From a checkpoint of a small mixture-of-experts model trained on Wikipedia: 176 SwiGLU neurons an expert.
Below are experts of layer 5 (counted from 0) of a mixture-of-experts language model. Rows are named router (the router's row for the expert), gate (a neuron's input weights, with its number), up (a neuron's input weights, with its number), down (a neuron's output weights, with its number) and show model dimensions 0-191. Each number is 128 + 32 x the weight over its row's rms, rounded and kept within 0 to 255. Numbers have three digits each.
After each expert's rows: a language model's description of what the expert responds to. This comes from a sample of Wikipedia text that the model never trained on.

# expert 17
router:184120136068067120148162120102138090155047089128191128129088092165162130135089145162108148150150161153106122124189106127087161170112127110136089083073180084162101125106117140150136124142141119151096200131136117214076112093088064150142110124124091079160155104087112134123136123151116124144117083114147122143140150149166131226067153097144189126106138166083095146164173086136151138115133127076069166136113127115081176096058131145168098195174173089169150143082186142127164136078127091104131143116119153144124110126135157086090105144133073121111120148129120179136086114095114155135
gate0:165118115155136162137140149123131148103145178125113112160148151086203095151099173147207175094118154105212141132073095124060141045146093138085131094056078134110146144154101097187143085077139085148096137220153127137081132138133148143115198129115112156129173158142145159085077157177138124116072148149159124099152124155093153104115155114128189125075090144114117127177193126114127144126162078060125161137085109132157159115146127107117158123138212153120152142134089096120164128161123127111133092133123162143106102187153115109130158081100102140098120136080129152077130131123183134072
up0:073124092083109124083149133152110137176161146135092119119081110176118104101127133088111176132123122102109055115176142094161111139193166140103128098168157108159147130128185145136148180132104135136125086147097128075169168111139139124043071097149107133144121154205126121146159101129159144110083110158130166108106163157073125129162124099141090068106169109173127097097132126209164069081129106125139085141212085132129139125168186071107151068101087100135151166114066112086107178078164128138073145146126163101048114132115098099139136174112140106086172167156146094147106145139126137149
down0:180130149126127139099113096148100135077177103072083131171107094141195117149109075142169105105152158078138154091100133105114127072142073124127127149094120119112137138093127150148108130135142101122149126165159114144098120104114139151184156121151095169067144141106176134167134080152144104077096175109129104143162141115172195151092172079111132123126030111147108156118136100105140164152167143094138152153032172173101152103154144106122120152097145141170128141132107208137113121149064107132097149076135137127060111168143125099040120044180093141183075097130109201100111147115145095114
First piece of a surname right after a given name, e.g. Jim Poll(ard), McC, Wood, Smith, Brown.

# expert 9
router:087205123115066174148112095151097151108080136119156166096082189129142144168101128142133158101096129173123156115186138134078140108132141123121059081114163100185111134104110172158127117137177149129135179134131120127059097064112047123104124065186122155144076110078125145097140202084085155103136121105155118133159102171147114147062155094136130105105143121154137182133118089137109164127137126137072200104070101165162132115066127113104135145149144120041120086161154120151169120080124115099165109168157149112157114099154144120082124167121164085169147169130115130170127058160129151107
gate7:106124149085119109179148113081090191158111128145171129070077071128115145137131146189137132099098123173126114137141160122126106201121124103109140118141074143143122113156148142174119110032184131157113161105177059084117143099102132148091138133108200113119058154125190130100155155128084203115112126067077053120141099109227136162131131124087158120136159143104110136130118134182125160163113150117092153147154103136106124131168125109161149038159124107156090147138092103143114175160121165113137095115103134169126182135184181133099202127127125111107157138095148102156116154088118079103
up7:100176045133174085166078108133118119184126160131160138145111187111112137096110143149121168124131169138154162096164133133158107092157170160122140104130157133136126168079134140151178049105116073180116162145109131108183168112113142217176103118147124080144139148157156134127185057161171126087105105145099110139161165169143098106050143115095090154107144099105127143127122065139154108125092173122150133092164116119123100143134154091152139063164112094093125095065141117158151104091161131097122108086170095143131189104116084090150121104131121180128080180077178118091101143130139112223
down7:137142084116122146175139092100133151164129100049103166149124163156145132096119074132125141072184116187187157141180151087103086173134120147114168140165108158119100145122129180118134147127201144134124099158100097105124159132143131122101095118122133095147104146125134144162132116176141167085076146103138140163129135138174112147066111141086085132140098132124143066181183089131184133133101101119152132090133176059127080130144163082101164093097105158125080112014110104152079134107126190073110105136078111052143080129170112102111082137173121114130139186095079119144175126101152092188
First word piece of a capitalized proper name, often foreign people or places after the or of, such as Kab, Par, Har.

# expert 3
router:082080123085150104102097112159149103064171141100101123136169123177096167157108123086162113160175156119077127173113121125143089081110113098156107140170113108129151145103145151088107135078164101187110078129141138127120148085149158131172094183057139094152176172078121137119158069102165085145112188169086095083069094124090130155119121137144073099129094151185101134117180162128170144100153124124207100149150163074150094078154122151107137092141159154115107147187158090172109148159158177112126162112137181105132191177107161168112136086130121147092149137179078114100183158160130151106
gate0:159113146139053175130146177121103134133106187106133114120116138080137168137142169149134102168159055101115133120140079173196140143120085111134155127129105146118107136167093097128135060094089190133177068114083126084176111156125080102091167057103107116178095124074146111116083170184132081122128123152173169134125131172141123125114137085085225107098158156088140077149102130073156150112140103173167146158134112091118107094152188146093122125099110130124125103126100177118119138063117129088150142076132098149169081090142115062104145090163132164133101196129142165143154080110133073126
up0:089161120142180078132094074172127169113173071120091098142118170141115105128112120152115096094111162142150057201085094116101100104127150103080176130073144140167130155089148112146146127143097100141130205128205116120116185143154125169182120137144109142078163147171147141107128128092131137157185155080106112128116143118136066110141110140152147082094118107159100182101047133137087097185094163101082142134134186141115113080138085138158112152074098160113144190163142090136112124095097142177118177105128128113151160143161136182139143113137128104015138095118138103134118208091136155108
down0:108165145080181178113100102137155158137124103116166122040073123149213085129106096128153119156101124146129152147165153117083084112075107108100132074123114185177100145124143154144143108106076083183083165093157106129121105127141102132140171216144142094097193162050096120088129128133111170167167137133104180085064133126134142117124110132104207166146116113178119163097137152129140145140146093140095069141102119128118138079096141112132110140170118097116184154147106121114085082064147213091143138134100088095074091187122114145130196112127137120147149158125145179144152138110136110161
Line breaks ending table rows and sentence-final word pieces with periods, such as history., it., ing.; also sentence-opening There, In, During.

# expert 61
router:080080121087153106101096110159146108065171142100101125134165117172098169157104125090166121155169158116073131177116126127135088079112115098154110139166119108135151146109144153089108135074161095187112076128145140125115152094147157132170099186056141100157181177077125137120158069105163086144107187167082090083064092130087126157121119140139077102130096148182103136112181163130167145101157123122205102150148166069149097078156125157106141095133156154116106145192158089175111147164155178101131155117136177106126182179108162169117136083127122145090147136180076115099187158159128150106
gate0:074143145136104136145094119125143166120101086206184117158137146110109135166142142126079070065092102138139130150114139166158150119091151099080114100109131081086120176087114165082168098130097139167157115114105164130076116126149077136118185074105062098133190119159161126125098133078118083093125129099148094058145097103148141081149123152157204161159128108109130132159111080118097172151148080119063153183091124099079108161178042166100153123080090137149099028115082081142155123102136098089122141185130130140148130146153048114120108130085149125103137137131138120124121120125078103130
up0:089173142137107104106055165176125119190179098115180090157112122148101111152143213111071114107105134132137074151150158108097167150142113133099090128166193090133099122092137168108174103086112130091133112100151172098093089142155102152134146127175126121147107135103172099181141117082102179151117151105121144084199121102103146100203044138140113123127066109135091111132095131112136116141167041096105120137173048128146126097157105171114121122099160162159092130111127112104085130141109148032136114155121170102160135143131115127109083180196138096092178152099149103154098136155152173147
down0:147155112133143176177154075116185156122124148153138049154145101121100087106159153165176078120196169107118170122129099146135142151097136092138102160134103109134128131153120104126124147123083163141149098153110103121122182061108134191139155062147084132070110103161119087089157118158107206175136086115173105127109141127097090110129115145102105139115126074129087075120133168129056087105124123082150119103080173132046082166149203110121125130192116098103147144147085123088172110077120148150156116109106152124034133166158186114098114090153092172128119081096117129105121186081140137147
Possessives his, her, their, its and 's, plus articles, before nouns like own, first, father or mother.

# expert 55
router:083086131086153104103099110154151105063168142096104126135170124170097171151104126090161113162174156120072125169121119125141087080108116098157100141167110108132151145106146149093110137080164103186108080124140140127120145091151158130176100178054139092156179173077125142120152072106171085146109188168083095080070096127092128156119118138141072102133094150182103136120184158127167145103154122125208098145150167070155093076150121151112141091137153157116104146193158097179110146167158177108134163115136181100128183176104167171111136083131120148091147137181074114102184160155133150108
gate0:175153221194128134091173103098167114139130099140093080149138125120128176150107176115129153075150129185130181160162122162125127109059123168161100166111129132135082128130107128169069137121063165124134113145127096133108084176079060144133150147173105157161094141138121082124132150088088197138137108139113136083144141118090127110118163114130226149120092095144160130124096127097137123153062185131113153114096157097100137186131062116077126089141099173113166139093096099119096115141137154128123128131083118123133090130091071091133091132143060089092141130156200060177106104115094077134
up0:100120141170125139139081169208119110080094176132154209126122118185189142194080142188086134107134147116159133089126150125106148106138154113081144115110115125121073126124121188134102054142150097134127140131128136111070175108142156115127128191129158133153120123146119086130093113176175123190099119114147211124111080145135098174138115150109119154166085139098122144162194091112135148154164147196119121141108186117079145132110112149141056154147161105199125083202162116086110097112160080095155172111150151090109134153161133099099105120135213086163105120107111141105183154158130122091
down0:110119107141192104108172141119084157180130129136087121191127120116085072199138157171137110109084116103183165129154146135115147075136126135130159168146094153185122127123085202185128122125078127074131124108142131110057081069137160168186167112107192128111120205104110150126102155060089131175065115186151125127112110145157129033201116109107137181166176136157137123111161088125110102145146153157144106146167126139083103077137139110150160101190162170137121148131179199159140130151135081130115170156123148112140110108178113119106122118143119123103121145109075132122172149155088096124
He and she opening clauses after commas or periods, is, was and been, plus line breaks and quote marks ending sentences or rows.

# expert 28
router:077085126088152103104098111153153102064169139100103125137169122173096167151106120090161112153171156116077125174118123127146091076105116102161103136168109107133149144109147157094109135079161101189109078124142138127118149089147158135172099177051139098152180174073123141118155071107170082144113190164086093083073100125091128155116121142144071098131092156184103140114182160120166147103157126120203100154147164070149095079149124151106141094138155159114107150192150086178105146163161173104129159114136177104131190177104171172118139086132126150092144134180074119105184160161134146105
gate0:108120112149134109092135191156159185123124127127147099137101167131118125106138190134075119091096028079131061105090187137085084147155127109111144114092110170157105116105190165132149170200097116169107153122135091145106105145090140135036107147151106135119097149167109149107088150165089137153147199102140090113132090113131171093085123122058069128125118142127115116129114095161158140166147164166164173137085104145108131134145098125101166141096182145071148079083063096130048137101082136155137104165125151136118096111151126183150091121120087039077134125148168107111140133102103148131
up0:133129110100090115144124107107151120118146131177145150162102116062083165122061098099165115129151211151113123156160060123137134159070113140153132162132174076053167144143112127165160113117144108110149160168142149110181108125189141092200157139129130101134110082087181120177135098065156132103120099135147111164123170154136158113126126137109167125130181137113197104098112160112141177060114116104145137116214161068118158159093118121190083188138078161117134077159166133136165091187168119145141114129138129116117142118090128151077147142127205170124073125066107152176168089135107103126
down0:147113114120086061080163117182154113108158151109167090182076083143161143117174212110134056103144140145132127081073177127134094115124166143165133147081108077152135193148172153139102138119112118121105150142166137121164125149142098106080110155056165138132128150149114169058109123099125150168100103081138101106137105117127133083126126154074070124127088136223094103072170120111177134145101178155125135097117113118141134154048106067132149136096099146108126122135123130124152125159115125080147136157073122056114132111131090142165090100053116113086147149199153115133099147097066168094
Forms of be (was, is, were, been) after a subject or which, mostly before passive participles; also some table-row line breaks.

# expert 0
router:085085126086159102100098111162146106063166145102103120140166123173100168156112124085161114162178157122075125176113118124139086082108115095156106142173116106131152146105148150090109136075162097182114080128142136127124146093151162128169100187055140097153181174073123138115156068105166090144107189164085094082071098119091128152119122139144074100125091157179109139115186162125167147101153119122203097150148165075151095076153120155109142087138156149118105147190162093176106147165154178102131162114136183104128185175106162165115132089126120148085143136181075114102184160154130150103
gate0:142118096151206091179105123140169080120091143130101144131165139094156174131119051112111124153104114163144081109154129098194153167097088129103183103111127150144136156117124164129131132157167098100132141172080165158138098108117085116106103066126099060097103047144107160126141147085178128125101167074141169156126153117152110093106123141147095199167131169150126060144124069118092130207161193081171110102107149177103174155141156134080098122145121135127163109164117173122093133109165166099088067125091149130190146065137147173111116119114120086154139192156145147085116130108083105106
up0:119106131138156113138065091149112081103107134165140078123179105108143185135145081141158072121122159147092065087050085082113127165099119121137160145119082176148145143119100123136115102109147082106069180129078189173141061137095141109175077154109113134096114079100117104164143089115099179137112175104189102142150094130161083156091089151134130112170110180118143038199151112140093169165126149125187146091118169159070147178166140177102119096113116130108162118120135165168070109152113131118103090086082122144110163134168144105119134126125119127193163156154117135152090149122097187092
down0:112097098126143135166098102049109163140137131162101083093162140092169093162124108189132113151093108075163184112141140119071130098142141130092116075159152101145098150099091114159153131134138127128160038122073114158159164157117122165132141119110088148179119120126141179076137116132106094129111131104101148079133110113118132100112128133070145161159108193089124124170169153102127095189137075137139093065124064120109145119129155152165150118155125105125089127217105106175167110121167151092160186187148119151153132092066167094110096184113144078111121162029190146076151161091126117116
Line breaks and list dashes ending entries in bulleted lists and tables, plus sentence-final word pieces with a period, like century., respectively.

# expert 62
router:110135142132106112144133118169118140174170163128112135163099152100102158190090148140132077121130047147164171090060130121167141114141168141117093171174160088156143144128167081159169105132098123057087146138116159086084134127126142127099183044167145122127155116089118146124152149119081132089134147143135149139134173104124080056141140124128146070058130182140110097119117157143083092159125186129157151048184077153121148156115156161107138119101059135074105091117126120156144141174075110136152124188167095134090132140051124137125077181102171130173140188110116113164115090149173133159
gate0:129165150089169132132160129080129174157102142159140088118111150118127164107109171110123109127180158125090132134124127096148151123165148103112149137138137194109112177067076157074124122150059116116049154175126052135156135149122121087125128162177169109042189160157125143148141163159074104135152169168111132159098143137136106175143168109162115088124081208119175122089093070167124170112179115193210143135159170150095091143158137123140057098145169208126131166128112090071173109119105119185128116129139130134152168153117101105139162118131114147091131169115154085134159151145154087138
up0:104117054190150151088142099095170131117124092109116171144151136124155075177116107195113135157121157126080141136130126097158094122094111165167150143127115142141150106180135137161082172099110174175140099107154185124075124101145124136107137136155089147168118053127156108154100074119176127147148093161115197141181092173122093074083128132137104160182170090132106074180141165107107104120067144107123118138129119096128146143152135082141176121069108076121055113169207130136091175107104125053153123168145175104107082149112146128101107124123057099163150080091114155112096093128086165089
down0:167091133160164122151128100120118167139160195159151178160126178103147068193135071179157064135163203114104081170109143102156124158110106136208164108132121125127115065107153125146137114137111068162140085187109134125118140170120147133121130092135129111162114103029121165087097136127136141163123153108121111132092140095152168110147118086080169162190174106134103137115157117210088119122163156084060126140146093121147144089180094102145143095084147110088160108116176065131108151134137136105111127153121139150115175162107137082141116100125145195050089084095097111113098151110163166106
First letter or letters of a lowercase word split into pieces, often right after an opening quote, such as "c, st, sch, f.